{"n_experts": 12, "router_z_loss": 0.001, "beta2": 0.98, "grad_clip": 1.0}
Below are experts of layer 3 (counted from 0) of a mixture-of-experts language model. Rows are named router (the router's row for the expert), down (a neuron's output weights, with its number) and show model dimensions 0-79. Each number is 500 + 25 x the weight over its row's rms, rounded and kept within 0 to 999. Numbers have three digits each.
After each expert's rows: "comes before" lists some tokens at least twice as common just after its tokens as in all text. This comes from a sample of Wikipedia text that the model never trained on. Tokens count by the router's weight.

# expert 6
router:501495492541489536526443455473423476539485437495538476492492533516473512527497523494536478476525456498475501520523549486515476487528499467488512513524470513442480508486480523515497468541537494469489503491519470482494512470521563542517486466
down0:550523450512481469497542488533459517505524521462495506476520502485533554486498515484541503484522498522506499550527490500479470545492487510491479470511475453516502501449509480500506510473509526506451465523512505507522469498465521467458523501
down1:486485528516478533502476475467492515518504490494473495502498463509536502511503468452470530457516523491486480513542488526496514524483497525518509475536507507458550501537494498512535488515486489524519532539531507503515497520540507518521508516
down2:458517503509503539528483506532481465521493468502551507509503474456488480498467506514504509524521457497509504559482542478493483509512468468489519529445453479478476530500495475437497490517486474468560481457476491472502502501503555481508464487
down3:500500545511480483507484486458456466482503529416503469516484510489511560521474536489508479489508417522459518483496511480502567488517492485500497465479518512491524493468515486457492507500519534510438506505473518455497488488480557475532521462
down4:506505489500527527469508487482528546486484494487519510509525486488536490505526512505542530443495470477521530458467461482509495480533506471518490496490495469531465565480459471515497489499476527476472496504546466513522517476487495493503543509
down5:529479519487467500509480494492445482502487516501564507473516493467536507498483547437532529503491505503517467503516519510523495476506514500510530479470525526524548476454520472429537508519513511572497496505552494475487511474485533499528505433
down6:480462522506460520497510487501501434465529510537520495536526481511543449486485527525512496491535481500470502478492494506532534562503541498494493486482520510471507481502499490521536457511505484470486449496517500507533516502533520497485521475
down7:484485465470505466526528504548486516505486513479460516486520473522484496463503452478508516520519516533492512494487504481456477535512482495534496490486515442504495480464491514487515504498511481521514510513477471490504442479447502495514492493
down8:463438454490495488493472498534521466521557510443524550494508521477458488527496454485482521503484470494485548477532501488487473468507443490525546541487484517488514523526512525558482499494484496544506502496479511522524498490528503498518513485
down9:468499502457452473515520504554478462478477547529509517540460465509491503463502478511477494527467506502515537511533473544499487536455513535507507484462496482470516484502497506535505540527463476552483515470474508483501472494524517454511513459
down10:448506517508496545460470509510526521465517490493530490538485507476508503482466498526514451465455508477479512542479509538562506512496501541549525539504463481496506490529500501492481519528489498483501522532540491508489520448501507523521543473
down11:512502491540468510542524521550547491528467515496543522508498467487562523486497513520476460528519504529476514507519458495513496534495512497507478549514486517490514499494563496524516533534495464511511499520534511517487506450487491483508499484
down12:480509479478462486491498522515485547478541445546482508453506442514498540501501503472483526484487484493475496526481523543454500508495525528507439504521523545510539462504512503518529477503466460528478489483457561530507464473515506475519516496
down13:500496481481464474543522510526481499492490467531477477514502504475520498501491516517509480519522515511502493507516496498493473488505499499543516498531533519508484491510538472492503533521502452475506488503484450528451518498517512553536486456
down14:514489531464483486500539471472467500478531485501509515507450483511496473458522495478499495532516461474476525495497479516498486488537439489493530507498511519526536551457516479492495499513529500524481524494467493484433484507541493478538487511
down15:491508511452529486480519525515490507507507520504488501464492520520463484484489495510481537471490450512491493504478483494498479498546526495491504513496511463504468514520482521557514493480516506517483540475476524442481472489496484493514528528
down16:496561492486490501483502505473487526541493530497567501501464498475484469500505499486455521546550490509527469500479505529532501463499513488483519572484471507490504477502517499463480489501523526491543506478503538518466476480537525507502486486
down17:457443500545514481549476492486512515425503505493499551527485459531502507511513539525526513572507514493485512531528482499544512497510512509483503512517443455533432505501506487526512510495496490489498497528515506505463460531511540499500540477
down18:508485532537441521470503496413459491492486526492502502491488487456496478484478501511499527499531495521473523464485516478535512467498503469509524492473500509487517507521494504519516497552509498459497465499481484483496520501527494468484463513
down19:502531518507456501560467517505520480486471495527498464466464492492521485516450470499498510475509503482494484481470533498501505488491519477458487513509510476457529507502517502539472474513488487538492513535555470523493476493540501514504512487
down20:520483491511471535504483482483501502514518480488493507535460461489518480520493502498457486482483500487532498470472504485506484484525498495458522508466477514509465485467534514517517516470526493515509469514563504561474501501502496495488519475
down21:517442496478495489453446484529494548506478499506479513539460484500451530478489520528494478533478511464490497468531481573514522491458502488513505483508526513494487505513498528499506506446452480536479449478510510519512516529519483510493464512
comes before: " |", " ", "1", "0", "3", "2"

# expert 4
router:480449499513471514554427482513465485482513459495511475517470514478518476533487515526472467484469455503515518520510520455548536511515490485506518488473468535473481524497504531547480507497489521488491514452515472473475473490486531513520500494
down0:506555485495500502499483466506489507506491517486506501504503475457450506489477526499469491496514501522499463486521513517522494530459548520550481480532498537525510459471517569505454492513473489469515462506504503510503508474483509516480493496
down1:501472458540494531486464508491513508462503477499525444494521552450489541546463522468522491463486499531513510524507490480492498525491476504509505503500488508484526529499544512487478510537523494488495523480491493535461536523500526512514483471
down2:526562499479491522509507506524475491466531522480496510522483495530499502532469521533508513475508488557539499463513483494502511473475448526522501510509496467504463486540464523477541484528477512520534510445466469527541507556465477528500513500
down3:515474483458481554478478490490489488520559459463513512462514436500491470514562529441533504507486514488477513487515514536489514477510474513508476477487492507457463511478486505519516494570468491547479533510542520532502516484475452460511519485
down4:497491534505495530496544526490559514464494525496521507519509459516503493526496430502534499533479456481513482508508468515482508472571507455517533505502508533462534459462503490451478458497503488491473520495511479509461509501501530472506522451
down5:483485495488491491512450507535522508483539491480502501457522474471481509466542520524476502502490494495455511456486494501459539465507467470471514481457524482524500532538533526500494527517503539528517483545543492538508497507489459524508511518
down6:538483525450510509498519483541499518484481487507535498507457441518512484497481534477482510476514470491545533488480527496474539516508493506513443497489501475509518505500500477500508500516466494505469486508483497514544507450519476509442531481
down7:504525490511587490477494486490451464486496487458510523511498492498501572529486484494461469521517497520559502490485468499532512502473512475506515539506529472499470458477495502515496523523477513543496433521416521466521487468541531537525479484
down8:504506507454509438486504492531467464503499487493474520492463520514501498472468528511504498503530527533515479492472497481493524500501465500580471468495524492494492540534487551483517513510479507507480504526441558482517517491503492523476496503
down9:486473518556511485468493461494509536530481503443519516489514471488501497513523462510508496501506523527518510451523478460485503480506547531516455515501509488509522505491567430468467505499469513523520499465491511499494481477509530474538517514
down10:525468492491472496491531477512454487511508477507531498495502504489492497524545556543508521514536519478507497464492518463468499498522519525522492489498494516540493523491499463523456502530510480463477482459478516501411526490537506522529494447
down11:484512445522506516508521525518507494475461548493485466487499499479474490520515500499506506506501470526480452448481480543529515511451441522472512468501480520560526499473502516513443507458492520513541504538525529536459501492507485519500489504
down12:526497480513487511540507528472487496513477486516488502502494517541521465506466473537501488497475500497458470501499504529462469471483464534515485466546454491504524521468510529487541485508486493483517459469520515482529473520472493526470536520
down13:473518460502482495491502556512473500488496502501500534464445520551483517518481487521493546496491561475511475528475499543509495495457496488506501529498495507453485501512518465513529478487513517461517485502564541521493517491510488522502478501
down14:540513530466503481534525530491501496473493505520513472530513495534531502514556526516526513518528485494496468467516514499520474504477483509468454551459460506509450519515473495481445508495486475482497456524448483488461526556533438496533496503
down15:499511507488506481480511485501484504482517520468528529551490499500475519515504521512518476491503530487487511480520488518482518514481507501483501526518482489523520483531492527484499471498439522485499516469533477510543472490440452505498490519
down16:523539529521462469497485470500516522488486521509480556499511505505488552518480472470516493473511485491456515504455503501485493516517472547518485507458499500505491529503520522539503503417510498494454553550422498523491520488487501511483502495
down17:478499493485537546525488497507489466498522470488500485487493521501502504529494511495483498503479508482519478536549499523471474473487523451510514548506532505506487533503482512535493461467510536509524496505457495503490515472536508491499480491
down18:464517479474493454488537513493476510488530528454507514498488500532492516535489502511502499495552516536519514462525522502515515501438514500495500491501496478502442504527433493502538469484491474481509502471486533522524482489457536495563510514
down19:482483575510513492491511503549483500481509552511463544496486558503483493505486523507504518506532424514493487485502467481446475511465500506496472501480498536524486514467502500499503470490509508486457527510491501446525468506496475472535525500
down20:531527512462486452495532505463492503475536489504485485462509524488484515524511510471496514499524524464490522512491526525469488518535461498474475513499490498542473515491476497489532473551509551528491502509397472461487508515483519478523488505
down21:487512497516480464564504490504484471501513502524463506516531505512487467544498544507504498533482554462512509510490517540465534480522492514495497528518500510510518468497470478521508499550496506509524513454523501496486471467480500521504480515
comes before: "9", "1", "0", "2", "8", "st"

# expert 1
router:470495453552482516520465461528469462561467479474523493495522513481506496505506525501514489454522472536492482484501558503524523454517510446496531515464483482521479525515496518535491444496500504483481524495535476515502480480495531511485463450
down0:510471478569495533502471489505545542472536505421477540469500533442479493520523513483544506442486542464483527536528496509525474469473526510484516459559551512540513505473510457474486472497493449494514507514523516511520500505475527495479483443
down1:478474577469455526494537504486497480472523484502543465489489487527512471484482538487488514514494468497474472520571523505511504513536468510527478524477499515494496523522473508487506464481518495520545500487501530536538543499495505480517524500
down2:467515518502545512526499484464484452509492491495461483496478505533531496512457517510529521480489476506506511528468466520506498545476487473497534497513466450518481508471454508519498492459474483491469464541471468472521542485493493513509466520
down3:456442512541481508504465496478495536494495492494524486521485500504561519478509490484508523473488558495513493489495508454488483526499488452469545474489528546474512532481466499497485492549488492507466503506514537492500464515534501500495489478
down4:492498497486477467522491501513492499441549507464475512485499505512502478461535527529487541484479491466502501496535449488499532546490452512494515489513501481505482570552512476504529507544478494493505434492480474510545468503487473456498463518
down5:507491481490500483516525540522513482537463496490519474518503492518508520523490484530477517501531501490497515466543474505537521496556504438517506490500466513490484458515514511489500512520450490482456494512482482479544523512463486481499474483
down6:494457511516496484500496519433496514511498495539511526470481538441535500486491505499492455487508487496496501513500515539516516513496481534502493533509539493482476484508544507502530526491459439502523448511474492418486488483509534524487449510
down7:542503485536491557479484512493507506510507489450510485486533508483473540504476510515512501493464509453490473455536533491477508527495516559488446490490485509519504502528489469498520427521498457515502485485516513494460493473483605525492511504
down8:493487543512529523472474505469498529516486480486479495476531472456508483545507490500517495502522490527478517505493537492560476517486480464484549494470495508482526536518521468532513524499515482498459475497464524512480492485531563507500523487
down9:512492494490565466489491474484494523529519468504485524511541467464463520472483531509497500517559493483486478512489483497514519526521454476451489542437525514473519489526515501507470524541472483527553496495483495515495521512498435514548492504
down10:453459529556462545481466493438539555494490468534505492510470510461484505506481505525502547502534540489489492530473493517477468471505484466470470523530486493529516497467487501537525537512485491491495506526474478469473517508488534521474491497
down11:525515511476508495543535511534493530491487483502489528524484516519540505532497520461487487491451513503496500517459494516484464473521481488539477538477525505464513497531480482524489454533479475553502521509489519468523519475497547505507488497
down12:492486548528489534486450500494439508513520496468452457479547491494523510498464535486495498535513510450507496516476480501525482502509505528495488506489506521478528457481518482509499493501465474542456522507537493503474469528503532509512516487
down13:514503441478519477504509514495438494507489456491445495505513454516488479540511510569481523533534492508479507484490503480514503543444479506535457538493476499521504469487509486500517515534534506499513526520478467484505494493520494436492524499
down14:447433536554458566510438489448497492521510494508491528504481470452518490520479492526484525500523511464484478483491512474511511458497499470484493529506541536508520512475537477477457515528522514505463502545532500498486483482498539514466468455
down15:512510490485514504553508520523486536458490531506503471525510517481449506459533501470502516510490538495478480512520501466533430491520488491520487484469514442454544522519508485510490513526515495535514523488479514488474476533536469518523513497
down16:484510485509475512519535538508567515501464502500496510500520503463474508493520502503546516518526512502497517518504502495524475480506532474526463522478541485528488486497530497500474507520492472489504479478549483528485517506480552508486521496
down17:513519493466529434433572485514506519502485511492493509464488499450476487487476507535527500517479511490527536499455495535530495479503488474521537492522484539500536509509445500522516559476494513490500517518504523506521482549496356544497513495
down18:538515501461500423528539519485515504471513516518526513562478548530529520482506550480499505516505499503469482569491461485483497510503488557468505450488486496525519517475508494526479487534494483498483506461506460490514508490504491516509494503
down19:515486527542522497523481541502451498495516476504544501519495540514482526496485486523532559502520527498512457471486517472498467519486517496503514515479486521549522510489484529486475531516487502478497490493490529516524540491534477499490485528
down20:493504505499475520517531478527523508547485465496474467463538448517521502479483511491468499496517496475499519490497488485520500498525467410518536567492477528513481500469499490483504558517502516537512510489501518479483474482491513493531530485
down21:514497491511490514506530480510475490521488522512531507458499490477506521545504510517512496526494508514492477551483520524518528464492510489517466498491497558507513499452493447531482495488506473489493495510535492537437495502460519503515501483
comes before: "0", "1", " The", "8", "9", "2"

# expert 11
router:523519475530483504507517536520487484524504479447514469494497501511499507541481486486503487506474473513472472506517516501522516480519511470486472505503470529494507494477562568506523508496498511475497477448548485506471518469489497507505510494
down0:497473518493489516478451494499493519497551460513458457478509503490504496513504475493512493466518497519483492483509537516453527456532519506457477482512506502485519501510493521530532535460517538499517464485493464479501480487474560507480522528
down1:466461559544486521486475518510521526514484520474492477496499490524539480546477456509556523508512448527499498456469461440577430496502503509470483512496461529527473516485492512513498522525534519496507474488511522552489474487543507499518531513
down2:516509475474498488470520477529506530500527463513536532500469499510524494471516514457554529486535574523527510533497472483495451518491488487498489537475507523495511492523494484556522489518481488518494530510486475497525479534490459508512469501
down3:484459518510493522498484500499554518507466483481507470494542474507467453523477490555535544504538416490461533470482501474480491499542501525496484511519525480481491518545506485508510507512513526439454504466492503500480509476486528471548489486
down4:555549456481509440518539497514507523452546515529489501522497507548489531525500534521492454455477455496525518501448505531470489502485516461470541539495466499502457507532530507509528492456521522479494498502493512451529472544483508498481524501
down5:494500532501487554488494523493495520506493511510529470485552493457459495472570491490496563462507475477484471488501525504467487460518501495497492511542528525514505516501510501476514482485509504502498493483487542493477453450520492488474540478
down6:465487522531508500486502486477512500522494482483512529467440526488492477504501529526524495546524471542523477493502519441491471487554465497487508549483534495469508449510501539485539520537526465460475471488549503551477499502527529486529491486
down7:528462478520507529556502515494524539498492496464474503475458499522531530466467523506488492502506439550495477489520503479498491558504485509496465481505502508476516517538511504498490543459519466468507476530513479492511541490495545475487450476
down8:492523455476566518486487480516488531484510491511525482480514520439472515487499513482494540515488538492495464534473474496495487475537482484523537503500487504483513484506535529482470572501482441512507492476453463501480497464522493542529472529
down9:535547478515533469492535487508472491483490502489503459475472529460451479479527494493530556533534475513544509506492534514463499446565536472537486532521434493480514475479495535540483522521513517493502469469551530536494466513494542489497502528
down10:561537461454504452502575496528478501492484513512498450519508518502517505538512527539497505499505447482488515485489487525511488464505513486538464502524534506484515456504521496501505503495474508505567526494497522465523537506491468483500468451
down11:557505494474526445488571478528508490468542530503464524480501524516510492493516496489472481462470492487485486449439550466532490510482495476506503466511490483525504479512505466551541460509486474481527479500465530516496549546491447526468505547
down12:474461517533527519496464487481472487514485486513506496497534500455528492492464508493481492506482480494529491515527495469529490521515521478522481548515436503507508488507494534479522524445490481492451483555501507512462471487529518514493529499
down13:492530514526519486496524508508515478499528557513483474474526517517506482494488497511462479487504449486467523460463505497481510541550501492494520466507476504489489479540517477501516452480505533483522484503493492484485527513499497504503495513
down14:515480523480473513485493535489478490500473494499506494491505509497536485507504492453535507480538530474519492480505518502497455525488503515471591496490481483496483503501418470513493469484541505541487516489500478501498492496544565525518469524
down15:476448529506512550551409541500525531484495514509494499500505530479482489513457530527478485511487491501488467472510520498469515469476530480466499505483451472513489472500497488485504499481520459495497505491536529503520525478482552507475539487
down16:534504481472508530510524530506447475474516491538485476499469495525487547494543510531499521521535527514483534465500482517518510561523494527537505518506487482531488479473507515503520520488473492518491500492476505442496500496477435459505547513
down17:493487527497480534504470506471465510531502506494433504495520469485522473494456499496443519508477513522523535550506493530545480486460490528499497449471526527530471510473464519480477514534512445553505498517520530508497507525498527537523473512
down18:500500495531522486470493460504505526515465485489508457435470507534463482475489474518545478537520519508467502484483498506523495507499475524540494493492501533527503491499527504456490519545468468486475481529526481528482477476528559445539464478
down19:500504479492501513493493497500521528482495498501501474518519446486472528507507474467513514512528476513492534499474508477489491442489505494520456494461481501509502475490474491472537458488509523513505493512512522505528521528513449493521511532
down20:487488521505540501513526518523456449512500546471529495506506499515470491501469504548498502529508495516507496482501482514473490495487490473516505530479500491479524508503484448503519500488530504464471505507477557482553512492537573512514510486
down21:504477542511473506504532521506527487491526478508499497491499469518481481529486476482531491510512517509516503501475510519513470519549470582470525549537526530473483438491456483522515486541503536497493471503465494523503464504500491476466524515
comes before: " the", " a", " to", " in", " by", " that"

# expert 8
router:495547512535481531523463501517503486479471513494498470526486546452520446501512508515520512502469490524527479473515524457540522470521539521456512435500491539501496491499485517534470490539504527473493521495556486536486494479497545551488492477
down0:493531484526462491498506504480530513502463494548502497503479513507496505508491473498464508481498491484523530502479477524521495489495493507541500515480478526485539518506513522496485520476484453506496500467574529518512554534533476515468495529
down1:546496471485544473492553501477530519537503507508514502507433514534517498477492451474499468471503495485502548523491499510513475511481483498483498490509454471470482501484474476483478450458491499502469492505471479519463494477519475465507549533
down2:479491533534462521497517490482481462491502514477510465505498523502499531507471516513540526511513531494482506451491503522510517508472530521471472472518496518498479446492496496544516487491538503491529501480564511534453497505525521478512510498
down3:533528501516518467479508502514463523512517494518494498460504530504480531516477534505547518476516484500513460518502467476483543496508518493523523467498519488515459524482490485494502474499493525481505509468493560503520521510505455482524461497
down4:491488429482477490460481494582441461519488506494487484524515531484495506523513473479509468498470530505486502505470492513518492485474522475487523450491512455505537506549505502524489484515469480506478521466491519510477503512522448548507508522
down5:556532467512520486499500472523486506510514523475497499557497498449528492549508521466530477529535497481517501528510422486484478448508488507482526494519507483535519516460463524473465479525495522515511485517480462545478498527486473493499525529
down6:491501509487444457458530483506474485506491513495503497512463473496489484465540474493499517517495503494471476498456509536485514515514532469505481476492450477467481472456541493506544507515493504512483497500490514487519520537509478493496496533
down7:482487498501470547494476483524509473504544517489483536480525513483504495498530481520554471476474530475463511517473460486492516501492490503545515542505490487523492496511539482526457488533504501473447539506515508546502491492509501503521541534
down8:571539483491514461534570465536473482457466512461502526483543481472526480506482473476508543530465509512482464502512508504508481503520513496497533503526458465515508483485497500496487499496545498512495514497487493544499522446525429515473516528
down9:501483510516517540489466508529522451482535498446483532469534498487475536504516530486467473487485543493442491515499546479490522497505514484493510474481517499492498518513524481510548491544482503516493482534495516494532540529506524507498450530
down10:491501476508489478544503505551450481482485505528529502531509466481521498455475500470507529526483495473497456501523449483504474489500504507527523507459488476516491485489497519522481505481516552513459546516489530510512511473481454495460474524
down11:510544467492484460529528501579509510497499483491509526501546479478496540488556518535484459487472478530505474521486461495482478513499507524545450518514514508538541482502509518480504502531479474502502516505502498477523545510481466540471468504
down12:480500480486495506495495486481523511546509543456496535441510475474497497563493507487482471495467483496505519505504526458532502474511491472450537488491514494512460481551509531522554482456495470483503455507496491511522483497511490521534487502
down13:528489473513465519495523528475503552503520509458507475479512521509526524502533484512489526478469549529458480519517546473553521531507505541506479464538529494512501493481539476510478502484480487492515488485518538497516481478514523515519535496
down14:501543532510525479519495541506504490435518462478483523542532514521509484492507522513518445509508437499481515487451479483521509512520488502522468509519502468485555512498496504473490451534491496465494477468533492476518526520490490526466524483
down15:481471474486561507549504501497444461515472528513477482513479484454478507532499505495506537482486498515495492494475457529480497513507512486494463473478513504488504519472536554479509488526498495476481512483498489481501540516525516522472494487
down16:533523511507471467511523529502506526495446523522515458525474508514505488454536512479436477533524464465462491516501465534469458549554537503502530551476474497485519496525506512488482466472515526545473469506505507530484519476484466506527520485
down17:498491469487494529508494496523511455569517497474508514516492540489460494506511457471537475554542510506497503492532503556462453505489504507511449528488530544520502520521466439506475507506547557492516532530508505493509474504492486472485524464
down18:502454518494496522468491504463513464458509466531487459496549476491494504490508568481490558470505522481459465468476461514521498492503524470487507495497514515535464513513540446480518512506547512466495470503521468489475536477505521476506480502
down19:530515495480540466482506526517508512498480493549516484479467500493521527445483506522506482500532467485470515564500489474480524463527504539505491532528486551498457486504526529513483534509470482503495476506504462476471540513510486495516493512
down20:444486561522553540473476443473496469505536528462495458512502505538507470499462480489527488516495458511511525493505514520463478509447513523512535491497457495478530515456447464455474492515520481489508502482476524505491511492485518479526488509
down21:499448495527481483475491520533537515508491514505467481512476516522474499482546507496507559498464524479494481566492466538498503545486525481487489511518489504465494504488503497514508491513538503537544480504516516465495472527495501537489499519
comes before: " ", "\n", " the", " S", " B", " P"

# expert 7
router:516458505499459481537484488486515459531489493491551497487505498480500483518468501505505476508485510516513508493528537503516506489530527505469506461509514519493453530494508511508504497504522569459458463472502502504473488506533553490526483500
down0:496488482462487457483527477523464534485505472507521491493445525516559483468497461559497481482488479513521547545512536509480504506511518490538512518496484525460467479515499514511506526484507475523499454526502528513493487502507466534514453527
down1:481441522537510549479489512524502487537480520467523546507485513476537451520515481504519493476505490474475572501485519489491517506494520526466529469496482484545514496512477508516542452488532511499484496521524475552492522499549473453487521444
down2:437455512477504508490494501538452505549465473508516481497503481505475522457470545485468460518520515486469479491551504469472511488466478507505506521504542496504565520515472471467524474486499476535489464494521465507489540489541488511495502484
down3:505475491489560490480518488503495480503487514507492500442472504543524511512495473482489473501506505496543500496513478452496522474487497520444450499487512517465515466506485482487502503514511506517494509516460472497516530448479540462499504488
down4:519514490490509488519480502496478481468512512489565469500514555481533515474505513473504564487485490477534531530470495485517502455497545516491490509489504515527464511470504439515509468489480523505512478433495465493519483532512470510523479467
down5:532499500495496508470540532477535523515442497509468528505490468529523520469536465492512479531533520519533507481515479503499530487554475497509506521521473521522460510517491525467487524500495501534509494565521516515479497500499501492567491470
down6:538538464478476469525533521536497511477522482485479501507520489511472502511501493504534535494508480511518479464501482526523485467464480531535464515500564516460526506480509470502516526499533503522508497472461451479476469497506536522495530510
down7:474467479466516503545502499524530489559526460515520465503514498532512488520520498491503451540484472482504488499529477502472497524541484456508457543477526497475550509530442475479527486517489497512508467499538524479481499505480444536484484476
down8:439501515494476502499481499444560534507481492517482420507487549560496496491515466478486505491450468501531477528500560509474554506497504501459495536527474479516502515480515537518456501509499537511528500481526526473501480481518527478553496500
down9:567533490477524500512533505511467516469518518501488480511452510527504518453487496482485539519502491440472475502439477501503538477515520473547488487501482488527482503490487496536483480464475476545510515505501520557504492495485478487509473504
down10:483507543533497470554478477491484520476468471521544549477537499517537468530486460519477486521509481508528520511512501486515492493510510518517513512553489485503508488537456515518544497508565497497515488535512480527503507501495557503476528462
down11:556536488504428481531506544484526522498530515533511471449472511519460481502514466498521485516531501512505553553516460524486471503541507529552467506487519482504491555482417490473516477505504517540482517527506459492479506493501508487509512467
down12:532507536485525465466529498494493481477502503538524490512465490512492535508504548522496500533527512480531501498485503493479492504508493512525513532568521508498452539499478527489480509432514472519528502497491496528480502489551506492512509502
down13:481459530541505560465453489477507530494525510494506498498501518517461463505495523466506508451455506427496505448510468497490483479533511485514506488510511510440482533431455480498478481517517487484463489480566503521433503456481516503551501492
down14:505457508518479521516464527507527509476484506495530501538539491526508549483490557496484551483494505492543488507527500525487517470429504502494539501495469515487507482489471491496472514488497525474469532528508467545508532514520518499484482484
down15:458514510492463528475511502509513495484480501489517516469500420499518439466500478469482527520506524483498503507496478468515499503500466468522499511456493471462524520480519499524434508504494500503527465509510467472521488452502493476462490455
down16:435437543547483548479466496470516477508470507478506504519482584476513488510487508481484487470511531461521534502508552455510507496533516455491530515475504532461543509551515506551469486506484497501532484502557484533471517523491476488498513490
down17:526514480480479473511514494521502504483530498485496490507475498537450480494517491469498510520495499501520511539517522497412492527451498549462481478538468458538515546468516484473522525493495543520489494544449502524506491499527487500493494523
down18:473464452504441488514488468454452487545505502492483478449471541516499510481491522501512498549499516559562496564526494521556477447502511501479489496565524473508489508443524518493520470475498524507468536484526525497509527497491517483453463479
down19:552503506502479530490512522499470501480479511544533478512462554481531502499494512498528539511505530513520497467451483468490484496500530500499474529504484478535502506498490520523540509481507521472481502474513510566445514530501480534494487528
down20:478483512516482505437468485557519503489502486479520499480521536482493498496508487473488450546476501491534461494480521517537490538519543529512518500496480540496503483492499478511527516495516473529481485483453547448519521493426455538476491541
down21:514493504495506493539480494476499484427517500511496470539527528500527481538509512504527495498524473575545534532482493520520484460535500510440537535492497465522529501511487556555491510502478480510454525516542487495481505500500536522497511492
comes before: "\n", "|", "-", "==", "The", "==="

# expert 2
router:503494441508496505524462516502467485535439485489540450491431569469521473521487478503482445506502525503503506502536542485509500463496515497510507491531508531465462497498498526531521496523514534480515478494524513490444498486516520549521448486
down0:515504485505486462532534512510503525507463519483499565512489498490515486491477499521482530503511495510492517451496469517496496469479494507467493528513554519528494566492532491526449505487478475514447517503436501457553507521499435497507495478
down1:488518477489508499515515465529496450534533522494491569486527477536510522504493493486520520457504491503469492525466481506500505502476469545543527472526532436496515555514530495504499491510514511473482526498517474498547516459529489487467525507
down2:510520522491493541484476504489502524468482480523517506437493501482476474516485469500492495474527524487526515502464532536505474524542509499495493539501518453492482491458489478533562468520454515508554514464473506524497498506498484511500546449
down3:523517502494522510481471541463533507468537534504435518499469500522523512500518481514524492467496504462499483501496476502544546538495515524496515488489519476495525504503505515450492504540513500482511544537525501464559450505446506465486503495
down4:476477545543527545524449531483527508474518523457512467487532506514455518519506485530503506468474464506497536487499496495503506546478463543476511509458514492478483493507458460539469509527499463485518477491540536468487504458503627472487552460
down5:505512486483479475484530469506511473504503497525496459507480548494467498479521504483533477495483507530543495539531547493465489519503565482493450480559536511531532496514469511489513541511499477496457499473494521502441498530495481540566474487
down6:521485498522554476501500479512507494488505492524507515528535516474473485483509474496511564507520466504479500548492514487507505491494482522447450491480499519503491537550495481498462473552541469499506541544515539488507511490512506516466525540
down7:485460546522479485487518507508507505501518514489496494526506486557469476478540506479509512448485474491491515512484450500521504530491515496487528503514459449495529519481467463527520503522503500515493519496463513505487464537506483493559499498
down8:531488456487509511490483459523473518492514526502465478490515534464503496495501503483489516441437510491455517514472467550513529505490524503504502456480469511470524496528492474527480488507499465464561519508534483495490485508489524497498543534
down9:508503513445499530487514489517456493496504456478517510492496463514516486499525498488519498472492490468463480515467492539527482566491501478503465504500533450491505489505489503462481513491530512491524477479504538483518503515528451473490485483
down10:492499519504521520491477463449508482509489517507552481539513514494494511501491524496512468499485471521552506491484514518520434505476458515520532528454468476534523524520498485505507488475512507507527513504515518490539484554487545502461492489
down11:484466427553528496519483456534509458558505482463548524495501503500536523539502526494522513496450509532482473504551490517519509518533535527547495485488460492527503538544457489541439439534528514465470498435552467501495491469503516485489482476
down12:511506526487522458519531500484526561496509512491492463501479505535487494493513461499511475455466537487523489523476516531517523495520503499485497532508503530468494512507489451506460544483475502464500492476477508469468488475472499517494514485
down13:472508492488473504476476519452497502490506514515452532529513488443506494482502519553476514536529479454488511528480487518455495500536488516541517455444490506549524520526500502494483529521503482468545533494525514483494530513484508457505484482
down14:474500482520514496452485502469519486469502522541463515502437520492494497512508518510511490456497485460504512522494514513531475517484550445501500439529457478512514447485487520499524481489503487506532491466509492515526454559500480508524514559
down15:494496487499520513487458501514473495457520475462509494541525502448493490516501487487538480515510536547483491512479496481508490488528520487489505561494488505485450440533511464469536511497522503513540503497547520520485506468496510504547486493
down16:495527486532458492495492518478494502473463488488540506462464496480535484460552534510469508446486487491471497519516504505554492542465540490477473496526501543523468513485538548529561518532491476501525496477464502506532509518537537512537493433
down17:532521503482509522502512507461474472492530511507509506517483497548488506522519471486561493482493501528535508507498502561483481511483519527516525506496503494503524512454491520528482512474481535533481511474526505527553502481494518475493487487
down18:465464522531465497495488477508492486511504548500488490523533551510472469522462513477523491502491527494500487495481526483515567442491481520475502511481476515508525542433504510489458520504484500467524528486465498562556482481477464497498518472
down19:505482491510471485514489523478446497522485484469460430516507520490493478519541498489433485515537554476524469496492538533486503491532500515448521496531508517522534506483510510530513488542532481465492521463481568477471512481510502486527515516
down20:434461509491478524535490512477481524483515458545505508538494538474475505529477482458479514483515500517499499543523499529458536499491523527506467521484477521489542471535523476455508490557504465496514471503490515540507511497462509501452494512
down21:503479483463502472508504487535514480471532458527479505507443491534509532510499507449498497504514492467460505504544492519531518496482488489484455515506492503482532536525496512490520503514469514521491498552487506523454473518546488529494480500
comes before: " |", ",", ".", ")", " (", " first"